From a checkpoint of a small mixture-of-experts model trained on Wikipedia: 128 squared ReLU neurons an expert, 2 picks a token.
Below are experts of layer 11 (counted from 0) of a mixture-of-experts language model. Rows are named router (the router's row for the expert), up (a neuron's input weights, with its number) and show model dimensions 0-127. Each number is 500 + 25 x the weight over its row's rms, rounded and kept within 0 to 999. Numbers have three digits each.
Before each expert's rows: "gets" lists some tokens that make up at least twice as much of what it gets as of all text. This comes from a sample of Wikipedia text that the model never trained on. Tokens count by the router's weight.

# expert 8
gets: " R", " M", "ol", " J", "h", " Is"
router:542464519487509487518430511489508522489518461498541455518467532520476459493528501506533483485520524509506514500544515518525547495516490484458532506534519519500518496489522512501490528474447456485512426478498492501533476498467498474527521540486504514534501523507465505524509510508506495448457525497518523466461466493480477464494497493514546506522542509518504522518492487503495491531463
up0:525523493474500500507493448493480500460467496484511475498509506541459521438500528490499485475550466493491494480460493549567518506508484532484539564525484491518496501485518528522521535555489476508497479442462498490511527544495519517498504486491468533519506512495549493474503508528500492468496470498481497531494493490487471513491490536481470494505541529525481500541505493512494490548460
up1:529507501501515466500494521461470532496548510509510467490516529512505485478503532463511470534484503505469498478513519505546545469529525513474542532514510493464529490512519450490485502487511463476513464480508508478497467490496526500516484499520507502519497513461460448545487460514477477507478480534495525546444519492483511452484458545521511444515505519521477526468513521486538516461500
up2:478477527479506483521453501510457503501495513494504470529509477523502488529513505514500514481487484521498518518531474489478492476504507493487509537528464496505501482471509485481461544465470476530496464532525480505477474534503507479489525554500467550507473488482467494480496517482484525521506470509502461463534453476527524558495443464448487488455524494521509521489506545511535522530439
up3:530512524507516515548485491508461498464494532521511481498536509498459522509504464485501478540502522476528543452506532491542468475505445518483481543525506557492539532476516471488507503487527479508480473504540506482495495494496482490536493490503524518517497565505484456476516476491508513501489491519453472549475524478491487522503514507450530483499494513448458498483494468499489539477546
up4:483508515491484482514457528492523528520496502501524495502573466499468487490533535526494494522535492478506532486490479485479472488489478523465520481496512540451487515501528513537503466473507497533517528483476482471523475517482500519534475561515420497538515527517512495484541518444499481544460496484518499516484540520535505497532487517515521485541518463485507536528492508514500500538492
up5:482460506549465488498501488478502481530499499524497477518461458512482432479514486489515465515522505504479485540521500499538509500548510477487466472486460452511554484508516509482501501481500514491487439501531502485489497517517472481512523540492467466546509495501496469476525521511524440461513446504428503530520505490517473482492519501457485469470511510477506506485499514514507504476457
up6:507497521494471496505489471533513510537521470504521462513485539538474528435509511493510481501497465503465476506473452542497487512525511507490535506528493496510534506493490526513473527498457517509495493475526511492500476540472510508552459503497503547517499478492532521484492473499464501474454506524448549537474508501554515481508479477481531505505504532505457460530511489503475462510435
up7:518491507558497508498493455510530501500530506484532480533515524498483524521501519530504481502470484552492483477543511488536514495495462455485517501533519489496494572501556535500538548512517483496510491465510501515504532496497487529469531525489482502491524485490528487496473535499483477509503455466446503504527524517531497495515491484425438489517489526482494487506472507522445517525495
up8:506473494503485498539477478495510535496508557475507493490501491535539538496501451528508476524494534513505524465533520523476488498498487516472515480504498504464497506519450491465529519509523507534526493486479457516467457473513510485460485502526521536504496548503496466500488500514443513490466500457497468480510530513491469467443473476501496453445531528505470509445515522505484483522462
up9:476505518507532484507458505486479517506541529493515525497502530476499482463499483497502506528470502498524537494522477478465509495501480507490498456520456527546476494475503497506469482473488500517537481485544436501514484501469509492523494522507485543497511566508482474460542510510473509491491511492518446483453481506503508470417518518502479498471521498422519529531467487522502512480487
up10:518501494498486484513502505531508490481481499513490501498534487463512509518534473529506465513498504463454497465534507487495530492533464517519500522484504436492533470506558526509500515494483494479526492483491476521520528500435540474502477476510492471497509518499525416503532486471515473529499497544450503457506483510473522435528511511511492487468475461518487485531503516473448508530498
up11:516500505497485481481504501542482513499514477529505533517515513476476493500525508481534483538544536497496503498491522516526518508514483493443506492530429489526488519484484520445467499482515496524496459503520445509482531484500477501495498528543497523485466485512478457488479487489497489576476457532537483508491520501478478523472476533483543447497492498518434514446493501519519520479524
up12:498498501500505492508479502457497473523491511507525503516512510523537520524497537501532510523539487554508507535519526504481515488520476482480517506513496543523491533491520498500488443465507483478493474503485471487481482464499484467548460527524494453487483513519451470547495528409504474513521504502490479509466477518542519479534509541516525508512500501529534559477525514472491519544525
up13:512516485518480489527519472545517482482534483495523511477491542483494519496536477471522508559485462458503523513522495502537576496513535508498489543472500537484502496508509510479482502488498512520537529461495496486512493482506525536526516483509487556489527546512490517525486518508532500513461467536482494531496528503526497524490486536530507517549534501517444489486552488472494458526460
up14:527478494488491465532490454520474515516479473504503543504473571540525477509498512499519424528498449455506478511539474503479527511508481500509483492544522469491529548510516502542512530509500489475511488485503476512504476512479494556477482497530530513502517485494506469499546493475517484480513514479473497471524518447474477475511435497528484481500509529512488472533514500448493497507501
up15:447528519488503486494493540485525527510495527488561519497462516488483516487553489482499471552535504459511528522535500510469512506496473494465492477500495491498505522514512466473515535491498512484532486503518497497555468489492548502475542531530453537521510523495483474486505537461519512510458479490499488468525468463506465453503470518487495539550509515452521509520524494509486523537476

# expert 125
gets: "ic", "ric", "m", "im", "c", "om"
router:484509511510516466544427494509555512487504518503521533462498490500497509494535492492521495518540504504478523508493510468513487449507463465467516467503500549477513509481509478495487477457500508448525506480522498543537496462476529493488522530453468475569471516541513466492496524460499478508434498514490503499504462462530498501490475499491514457505514532509515514483477482481516489485493
up0:501494496470529494525448514494546531472521505455495514480517507477477506500543496498502508481504510533479515503550502485473466508509486502498548521486496548488487495491537490511516506517498455531522503466536475525488557543502531484531509516455436487519538492485485511500506546522540471542542500514486527527471496515508471510484494524505521512519523480525440510535491528447521520493500
up1:519490498511492513515469478535513540498487487500504515486472517515527468488542517532522459505492499518463491505497558509561495497501469494485487527518490485543500481483472556531475485469542492497500491508511439489472507520502482519483503471495495508570502522498457469523497494529548522501526568491471503485514504472495497526527468482493494524508549532496503545479487499473530477465457
up2:481483542486514504500473463523481487507497538488495490451468557475462482495529488486487481449534504535487517503537501540498531472504475526449513496537463538484478530497474515513507510537536508502486492471508528521504536484502478477489520494448520494515456561539499525543500523480479540502490487495487524506500508514498489521539478487481483500528498526514438498505485528547473496538498
up3:472527540473495476471499519485473481506480560514526453516505499522503510493507460488498527496476495542498510500493480511472529478530450485501495523509523559517484555502541503476488520522532549488551485504550490499530524503468550491486524541519514506484546508513491496474524513472488504544509485501490494496501473437455516488512539565503512519527502497492512488468474495512503519487471
up4:482511527513540477490487477508503505493542476517500517484519507490505487467513498536494484455465439509549462501508551479538539464517497504481485441502484503476501505478501492523484478487468500512517499527518506533488520501465489502503471481465497491503512507510469530513478533455485504490498477491467454476511509443518545545426521492458532527484474526532485539491517489517459485482496
up5:501483521487501527534453448507506432528525497482500522495475571558493475485505532484523510477496552504485480506531508540506481505505497512493476513520477492512476507472475525520504510510502512496525509512496498490526490523540502472494488522511465507512551495497490500509502481475469515486456446446435548469534478506518492501516445472486457465492477521516504504521507476508482471521502
up6:549497495507508482511496446504511481495514524447521504475492463513469520492516481539522460521494467527474527526466509480458497491503502515531521555512496489468471534485467469507518531511527511510462493508475509502488519461473544480511506489466467517520431501506499507491491508492504522510506529522464508521468508474478473523436483477481523509484514531549490465563524483459490485517497
up7:489524513495521516514498476496485514495514539547516512524475480489508505514507532528503484476532490532536473471508531548523509464484453482516514519489476493447493490483524519513536532464456454496497482496495503497492541489499473473499495512496453519437483547483482520505505507505523491504488535479497504528478483467485491532554537522509515489559504495519498517551471484470457437534508
up8:504504505476525504550467441518482512512480503503493489467519495487502462490521515497541471495484478459515474487507522517520478504517522500478484489508505517498512492481464464522486508546486447555496502535475482536528496555488473538478484486473465495563488502504521452494479510486497486522534483512445476498508486480435472538501531549457485509503517513524507480485473486471506466512523
up9:493488493509487492507475450496496488512533556499536523486441511479472520448490502517509500480495546566475489500516497496545500487519477519498499488505499529529484507502493519449503487462481464494509508527518479525451515476494484533521505491496499475526544512519484465451503519474518465495529493476466506499503491491525512533494506485573510475515517559471564495507498461476484514514473
up10:504501507505467506488513520489504481484462544492527504480477507550457485492514467505507474499484505548505493491487576484554470488511549477494488498496511474496508456524478513529487507500465555475475463472489482515521543493504502488502505586465504516486490456480514515514500519525498475507502466468512485503504466514533455543511478496494480460513476534543482531504515481494520466507529
up11:497466518501527520524484483462502496476506523513492509491477545471478480483536490511523510524463467505548497497530571520473484509513501479526505546481522513456510500517519532557490511493532501501501472451508512513539535491464493494482507461473502513538469526517499487507493466519470496480558492480536508470486466494501506533557491475472506487538513535484473489511476540495516502550540
up12:492512521508503499531489487528503512522475505527517471474492494517456487487549445483569537488490498490495524520469494500511508470490488534544507461535434519508541514527478526546518502525461509516495516479524472509546484533483523525504473485497512458532452477514464504526485489512492519464462503480512464515473525453521520497528502501490518509499501536482455480518501521547535487485497
up13:526523514496518514528457490530542464536507535487540496570494511497435465497511487506487493513485507522477487492452502485489582505499486493473511509494499530478543455524481486530539480455493503489555500465513537468503503523509502496542469542477490501545468537520525487498520515479508512458490514506504493501525539498500503481514500504527503491516477536485504481522529457528518502518500
up14:520526494477438486501491502525520520486497474557502460520513507483497454514501466505502507553504517474435499502484513548496481492494505467481529474513507509502534531489458537488501504474480494488498499487453502496499477513459471507489481507458491486550481527538490476527490490482513534424491505460502496496555508450484482515488483546497498507517509517515472551525481493491505492502448
up15:510475496528520488502497464502540518525468529414520497496511514536522466502497515568507519492451499488492432492460491486475474490502507496518508471499519493515567510473491507533499509514503523473508496495506503502500517468484481484512497505477473505520474509560499522472523524440500507546508474490489517513477452501485479484494535481455516493468553472527494474504510515520484483477539

# expert 71
gets: "k", "ov", "j", "n", "d", "z"
router:503466516497507441529425487489515502511540493518511525529489508554494500489538484524559504497514497439507496521495499487532488472489478486460499560530498511488489543503512504484517507502473511521474487461477498508539459538493497472472516526481488494508498513512500462523522510472518486512443502504505493478527497446501470501471469495486524511498548539547519526508519482468459488530492
up0:535489500547495492554490480488538456523558476488501494505503505505499510513533493498513481513569472474510523497527538535507480508519457473512505515454511536492489509518489511512534492523510495506501497512535519531471509524474580508520486492473481535515474480498511465496487516482508488486454471473523489518479513507511473488499529538412470494504499495532526467517525507483528518524469
up1:514460497514501452523467477507498487502485486507490457525501496554515496506477490466510487478477517512518498469434530543533498498513490558479525507486454472476537515476510545510495497472517514503463531486468506485504516467493526464519521525447498539479480458499501486469518464497506503522462438530495475527509490481510533465495437475491504497510496481472513459494520508502511459507488
up2:488520514480487485490467402464534508502496482467492507505496492515484497476497501538460500491437503500477531483497558515505482507522490507497516523509443505510535518500490510523501498486450456520508502518510498505477504468499516436480458525463497463489496499552515494494512523492531491466492510506460484521501486520535460475467496549465495489524497498508524511482512539496488452457495
up3:490488516505497482503528538477467501505502495490502454484510510497493475512486541510517470495525482467487449508517488486520506483522505524520503531541477490472498541493543539493535537517538510536502509477478494536472493523468501494479534529508512510546501484535511535519530512519516445480478470539510487460504522452509431493503495474493497478461517524512501498474452504474497560567505
up4:500521529490474491509465528516484520493515516486511499504481482487491543516520515547500515499487453536473508491522502512473513485498477497510533499501507477489485495522522543506532534541483481522523480509552506524526505489502530443491503468482486473483479563496458495491509501465510492509474527486490490477527510507523462454495459450509470482556546503579502497512500512438478454506513
up5:506502498489502490520458512539483497490527500511511506485489536531460501481490507499530498493514509484502519544529475557514526481498524516528520489529507495448482475495510494553523461478499494487485483424512449528524472489530502514453497486525495502509473516514507504482548547529484441483453513461470517471513455526481485529499548517515508522482493538501484499503495538508464465471479
up6:526493510493476532474490464490510502503477473534511444542497548551494490462490486496526492478561503493460486483511508538497467528509513545535522496497500517519501519523510491479541482495532531502476432527551503508474500537510550530482499531529527504529531494497451471468505533525522470514506488437495549495474484497477475481515531497505484503489505504523478521499496526489503527500517
up7:506498501535505492520502515532531462463522497478512495508490535505543483480490516544513473493553507486492481497516503490530505490505463481474500452557493502485499485521543519514505515500482519480512504469497498496529480519523515519470467480521488486491487552494445437574531540546497499490511436518497488438482494486469507511484471527477457510506502524520496490519515501485457456494505
up8:507486488515471488493492479502530552501437484438543506506536525502523461489507494559518455509539502571494496499510517515513531489517530494471515476493497472503546506501493513498556549527507508515515465516500494479519518487488523480500461541481500510517506489518489490533502480541472483499493509507458521507508489479519524490436481455496509457525540524505468515488489507527503453501486
up9:515498499495506486499485496536506505514473486536488454476493515472485481503513430508498503481480492484477512510519489474537440504504479528480516485547487527497545512494549515508506505544479507525508493475468481509494463490496487473521461560520495548549522521522500517532547497501514448483520499519480444489534458476507467544514483504522455497544527498526488468479494537514494487516497
up10:530526546513458513487492493501468497464460521499506503485514493483507482482505496509527506509479526491488512568514487517481461502503507495460519510485442542509495516497539492459499532512512529523493517507497497490457501532459506499513506491529469478482534522498476482551543499502519461468487521498445472507504419513536526532442479528494479524516498480524511464514461520495496459521505
up11:508462503509523474546467487516525483477515475458504523507466519551465510516502521521484522498519501485510504475557516513484521480504523469514508434514508514484529472529521481518480540523455501527479475482463473520561491525505533467497522473509519477493477499499456465574493506514510505486460506472495508456486508461460512489497466510477475533502495508499532508509539506479467469492482
up12:538494536573495511505465502492530524495475535498506491551501481492482497483508513535523495508497517516488522466544538500537480517516515517562489478518459467478512467474525479514476519552460484475498490494507461531531470529476512478499508523521520517506544512498481504514512493494488493527503490554498488494526456473458542499519497512463537500470464513514489445467529509468510526511517
up13:519471510520528483510455520531483512490542483479499491478497554549477510514489494482522520560525498497508445493560510521495504484487521543481511533508457502438516446510476490541492548524517480526503495502474503518514531485474512510530545466453481517510530483495538490480482489514505502482470469484517474488525513484520498469519542497472504506482527487512472476489492517506522493523440
up14:502495500551506460492476551491490468487472507510493501452497521492524491510484438549503461493511515497525474520515461491508537476506524490518527477549454477458509504512488562502498525519509510508488506473479509538518463484508481527535480502470503463518464469506455488498538494526491475499501479491492492467506529504494472526486495471471468522528500490523532541551487521520476511566482
up15:516512498481492494522485468507476506494518483475548514484489502531513457508567455504495503533455529498570453507484495487527505508512497514479492482476507492479482508460483489489496471529455475432503496522550499502476488460513511501532508487490484536522504504524480488518530539462495474499501506472488468487535502553486450549490490528493478516468467475446482504505497465482488505518474